Experts of a small language model.
Experts: 64 experts in each of 10 layers, 128 SwiGLU neurons an expert, 3 picks a token, a softmax router, a shared expert of 128 neurons.
Training: a variant of Adam for the experts, 1056M tokens.
Below are experts of layer 6 (counted from 0) of a mixture-of-experts language model. Rows are named router (the router's row for the expert), gate (a neuron's input weights, with its number), up (a neuron's input weights, with its number) and show model dimensions 0-255. Each number is 500 + 25 x the weight over its row's rms, rounded and kept within 0 to 999. Numbers have three digits each.
Before each expert's rows: a language model's description of what the expert responds to; "gets" lists some tokens that make up at least twice as much of what it gets as of all text. This comes from a sample of Wikipedia text that the model never trained on. Tokens count by the router's weight.

# expert 22
What it handles: Pipe separators between table cells, semicolons in score lists, and some copulas and prepositions such as is, in, consists.
gets: " |", " is", " in", ";", ":", " was"
router:508543543493502491521525504519541509480470484495552488499531468508502520461495566522493505504532518526502466451516512519493542523538511498515512478464482502499481548473496510446534499506508493486502478541562488466483482499457537498536482515473529515491461541511523536475508514511511538532512542494458534533489506516512544508549506476526514509486499513504490481532506523471538505482511483499517478521464493522515493547484459478471495504554510470507516554494515503501479513503500468532462518509482501496498546497490542468478453523479484528495475486500503514477519489515483512495507520494506543504484531503513506503504546445540527537521513495469472484498465463525501477432468472507467479483463495523501537516529521523503502485498496541498511488528549486490452517448489513
gate0:483475539512486465494495482542472507503517517479446490498507504475528497488529487459518473508479522525478535500502534476479503496508499486488506414489495471514571525538499530492537429510538520494510451484504526501514535505528501488486523530469460484506518548472484492457510497517526492502491505452523473475487528507479526497481516512492463495518502509471525487471523484530474525455486512489483528527502558498497500497471492534507478485522487485575539505508500489499465499504492522489482509520485510524503512532505492514517513540503500515477500474479471534480471491475476492462443531468520482459496485483457466485504483458523447471514451516502476476481478535509540518465550500497514523518486474495431513504482513511520523518475470510530522541488514489490493530512518551
up0:528481466481539476476510491496504513491486532501522528499504493511487509525515543517492522462483511470469499519500473504523522481533532493476544518519500457515444462478507499485475513523489498509524508490561508495469470463501491526538491558476470485511505435492482498531497523507494527534464509488474481494503469497470505452502518505515529554450483527513508534489523496545457514509483512504482461463492508459549501475457492487484471497484470542455462478509501520509514504490473459472548553534522474466515504538505520530460556482467504550501486484508463501483515523496487469517539474504525501481490477521516511520506496497465514505504522470516519475542495522482467499503466502507505555542542528470462473501457510512445473474540487493508498512511476485465495478484501493
gate1:474473508540509500510493538515490537457559505474478468517514466504491452530484468490490486462488480539478506509501549474481481464542493533488505515475565478517481472509466504524517531518528510565480499474529545516508504476482502513451494479514501518520545487521508481519500487485469519493523491500489489458519507518513541475500468490547504507513467458446510469471507495470475515498503487491479522508532504492479487494499590465509503486512455516505474483472512500514493479539508516536503489475498508473506475488462475483488472483517506485494557501497487516499485546494471474508475443553525491503499494536497512498561476535495517488492452469499468532521525516496556505545532489484484542477519449498530465510497473457485505485491520466506479502491477513485483499507488477
up1:516526522465465508516533514490498495507507464502469490501489516493498538489508495547529455528505516472548506548537476494509562500500516448544474529503488510486463558456524513500490483466497493463515493450445463489531532509487500533529514565462484498479491561501496523518480495546515481501466492517486532498496530446479450486499487525487495517498535485512515503483489484521512500499530519516512504470495491496522535454511484507498505521507495485481528502522551524457506494503501497493528543509508512530498519544501546521536529485516467502532467513514491512543502476503529508465528505473513536490498479474485499465503495500542503530480512473507537446526481490490478452447501528502506545544498521470473520478492512532527520506542494487469467514520525488543536518522487518
gate2:520498507511485534511543478509508510473492529525507501516450477537499533500511460488482495514550470493521467490494468539474453511514545523494536483512498500471552474463500512466510498481503489517509484527491517493500461496495492524532480479529489531480505433512513504534483487498502477484498489476484492509501462522540534535479457473505508497471445510493492525458468514491527532543466495526506486516501501503499539451499500514535502530512473505508496467466474468553503472491497513497486522484498523500507481507475467508552463482478536503473498476552524485535489562524453493478474436478508509557504515458491469512469504490481461512521464499469520513488498499505490499501524492419490510510552489474492481562518531517504477492482508505520515510484477493460494464557529514
up2:489512482515514486479505532526485526525498510531510531484493480486515478533513501491509546516458510489523490499483482534529494503497516452516462516436477536493478479450528503511491510481526530516520486489504476546517496511527478505541511505477480495516492517454502466495519478446528511442479520517500519455522484503448471546473535560472490504532502509504530497473546548532517455479529523518530514508511507478528505491466475503496542496510505492468511521505504491505448507522521497476493487534480491504518497485536541520431464535443500511510503475489523483456508469489503491512513507476526532463511476466487471480452480487489505450484533517467545494503564511509508470477538503503515502504546499541487519499502520525466544514467471506470458505496528520518484505475463516

# expert 0
What it handles: First three digits of years in dates and tables, such as 193 in 1937, 201, 200, 198, plus some word starts like Frid.
gets: "0", "201", " |\n", "200", "202", "197"
router:462508533473488509495497482464489520505531525474475502542460431498473528511462504489495491481484522487482473493478471510480446502439535468517505478461509514497503532475526513502444540511470513522481505477488506471505519497518491507508501512531522501481506486470547533502524494457531542504495523501488524493500441475480484459523510477507522481511508522462533463507482488480497501489516537516499481508524494544491498533503494495517468512501490508468501503462536470502519515537497478464526504471497511469504490514531511538537505404521517507505546487465496536442491501503460527512493479520497518488480505474496489482518490483543480473464461468483486541484499529540485525482502518470473470513493513532536488466532524484518478499517519454535552455498518534477558471481484510
gate0:477542508485461447472493534465475514528510530502497494562521521526490515554506513480524511507500467484499494530459495519507459550528533520454527495487452505488510477548485473497505454502511524513474488474517464493465491485524521506500504516488501526496528505490489490490485515491497499514488448496509431558481500498522491546500515496534521497495507493512497466514490535509502497483497464513561547473484504535531489549512556519515476468497484521500569521535523474448495525473488454480502512529526488516465532557505498485509563527494517473500501479509495516500512447512479494512503535505503487463487499510512461501525492486521521490487528466532450513472485506481549443455513501491543501472528486484499501452498535511482509516513507521536515494508493516466491504507512500
up0:578479522488543528460497500545478501544490508492509488469497564542491455483483472500509507507499489505506496536491480475523549458483480471489525487496493502470501496485514496499482488522477507538511434492507540465514506486484485493528486527543484479493501515483490507520459503475459501539503519483456477499502528518454537490479491489498511527489490530496492506502517517487501484486502543470458530498485479484493483521495448509445444505470488461479496521500500484496514489482490511522483552479519534529473474472513488501511482496503489438550522539458446485524455505470476511503518529497500496521478490469434490505513494489549526510495556489480515464517506476442481512501529486519482497474529469507519491501512513482443527527492487514459489493500515446524447481519502501
gate1:456439453499466513482464517479521544467493528488483501508488505481518544482467523569531498481488499490488457508476533518499510503516504510519496548504518513486435469503485499510512502462474526544499505529494523504496479537482448478474541507466506495543523497498504513483492513490511507479503512501450552485501503475481507493516500505475528467531533497545554547497475504489529469447506504510492529504533502467528597492475477524469491530510487548499456471525483499573525504525528479460511491532517486502530507510459476529477493507513500523495516503483528516451511502508489509525498494484521513523517529484509477487491483521494493487521508511548454523447508508512524500503498502512527526502487557544514495549495498494529499493514483474469492476500543508500502466508513509
up1:500525476530479520528479520503500512482507512542483512516538498502520508501493532518479462504523554447479467443515499521490479501492492498551508454493563515501465490480542495519497526476465500537499478501528520474528483499530496503540566548495528518487523511494473514435509530502520519481541490521468498504493486473474503490497507522476473470502536510517470504450505532487473537482504479473499510497461492472526519466454510513497497510492472499510526505519552476557507500487506558488480484540475510443537511508476500488539495456540511521493544561478513513520505526528490486505513554476520508510492542478522522489468481498470511505480477550511504501461484467493503484505526520442494489556473541497508497524493506498514482536512508461495508513505505494487497483533481549
gate2:454491496541470476489503508500499522525438523499474464514461540533513518513494511492541524514497481477463466507468509511481477532482458467479533497485477496499465491489475497487527479495468488488457495475534530483519501524536461514493471543503491489494507474500490496434479496489513487492498478476506508550519467473506457477521458495464502489509488473439528518545475537504448520506490477492496515517480512491492536538487524504500493495471498513501546469453493486558496523492522469453501504514500442498503468479535535455485507526467504493507532554491481504517468512492501549455453457517476469525462473520510510521454522538518532488467460486509524521504480490455543504507472508484487506466507481535509505481442536481514510494507496513502503494510510489487536469517483530
up2:535499488509491509502462515517515519529538488511487503498546502530529465515471459555514468477534467524513512479540500514473482547512527503493507447548504510479505486536556521471507518500516478500491526462469464483529481507533489488534484478491512475528496527468532500545513465491521544500473521472496482513465506529529544469522533526495560495519541477494486509501520479544522544514526546520495479483515456505496489531457514466499495485473524497468513490495519514490516498490518505529485503510490509504472507510488478502479529504451466487539508474477496484531545517556495457480499523524473456464470463511536508486475500496502503573502505519499481521479514479502509507476491483519489551521534537526532485496524496495477479515489512483497422528466485504536465507505460483

# expert 28
What it handles: First three digits of years such as 199, 201, 198 in dates and ranges, plus career section words in sports biographies.
gets: "201", "200", "202", "199", "198", " |\n"
router:457498496479493524506529478508466537515498530507515500478485490490465501493502523492508522520514537495473487482439518502494433514483493507514478515521484472479482508474478475469473498514519534511510489534493473536560468490491527467518474506488498505476534523471478496501451465501497504535514498520514499526466534461541505526491460522507511505521521513454531514453544512421479475476539493486470466516502525478491452461516446512490505503465480510505536556507535501503490528478504481505502496532468445519474490493468502490496467466505503521485496539483501502487504531543507466523491516517461458531531470521499505509481502468519511481564493551470476513508481469467539485526518531527484505574501486505510481522529523454513489489530479514480504479476526526525524468514499506
gate0:494478566529408498466530498490530516510515501492488470487479474498492542493542511560484543492512499483518542498491515515463491535547483527471430468498478510456511524498493499492458521477531526503443509508504495549514509489494502465504496516471489509495527528522549489495494494539497502474507526528487504536478485469526498445512508500444475494539507518476516534491547535536503508470524502512481529503490509515488470515464519524484502482492499539498494484449538499526494494531478483493483525490492558486513479478518473501509504488464478480448536535481522520518512478485534451471480517488515499521483505484476519510505494509437504515487505519466479497460472532477530515529460502502500525507525481458528464522534482513469500501482501491506529525518508453487515460515473494
up0:446509493540494539476506514523504481506498517500510457476474464478532475484469506527494470479526555493499465530463491468544504475489478475491518486493468509542512479494526519492531519491529511496513470488533469492449478528470490501483523502473501527503505454510496515494503506494516501488480459478486466484459483512499505464477459532468482534536480513547517527506514463465516501492520508473460472483511468523506536480491523447513528513517494542483472475459502517502492499522534490554553489496525447490488482566515491468542509513498483534504483477483461503459491513489515464459480509504495505507532486459479524487532496508530515550510505443522519462491530522579491499471525512496513456485538507509460518515482456494511529480532535489526523498525531495512495510469507482
gate1:481472464555465491488496507473479498534460536530505490502506481530519481536516506538456510528519484479500496479528497497464533505491535506515500476460494474518506469475443536473520503491492499488455427517553495544491482493489502472471470460486512523493516500512544506532506509504480538451509494487490550499542553512517501505489519518496518484531481504535525506450524458492513504502487454489519521505560485454511522457501503466495506504508534484501480502561495511520511546499477501503471529524500528513476519484425486525510479533480518538586543495483519522533518541492507513473492509500487479490503503461451478497497501506507521508462508526511525504474485463470526489498541525510497519491528527512503484466493513501516537458466518476506499458517491497507516488495502486
up1:515509488487486497515512559490562517519508528443547489512487542461515515512485518488503474532490520505476489532470539467494461520532520516521536453509502554490475512506515455517480480502482532535499493477484474474487556523526502517503487473510503467495510503510426504486537470499523482510517478515488486533487481538502500508489499475516534455523493535507507480497478540500512511532534520481492568491527505506460499548513540529536471481528529532486491498513458496494489504479527502517514500474498472494503527542503515492524503529488538494466518446482471517532474500500498494488497463487476487507475523508516546520489489461519448503496536504508486548566505523496504525527489465456493447493504490461456531486514515496535464482498494477497511488555518487441490489503496510
gate2:531496488519463465510529520499497501539510520485525521501474519465494527497503482506497519469532556484541525537459477492481465547501505491513518496501521531491501454461505505450500501503488466487495473467512495453507470501479517519482529473506488503504489502511508509539465518504487484483555478540517495508425548531542484536478473519518541498492504517487491484505493478498466481471526454509522498491523487477479539498502456497518499478523511473578532497513491503496458525511490531461543544455509503493517476519503519485465448517489471500522527501506487541483466546499474497501524497483519468474519483482482546445470487516463465473481498513522538497533474480537495494505503482497463527503485502509478538498479544492472522486514481514460525563501497492538439486497504477
up2:474509492512529492512533512494482522490450521492497485463516476507486472483462545512503476499483498503517451521518511497469497523523469521514510484491474457509553509470498514538550498543533550464494520506553472511497477503488486542532457521530502509525494481469517516483496476433496492510485486483510469530559494507471546515459527495489434503477516501487516493492495492502534481535425496513500522532527509523491500457511500497479512515501451475444466519507491486527515505498507456491497482509482521491486555500521497491516543526484484511495471498575514488552505491496523517512508492509489464509506530525462472497544517501493472535479474497500528485516539486534480516493505526518495513477529468520513501508517454523514500521502473501524502524464542549532514522510556451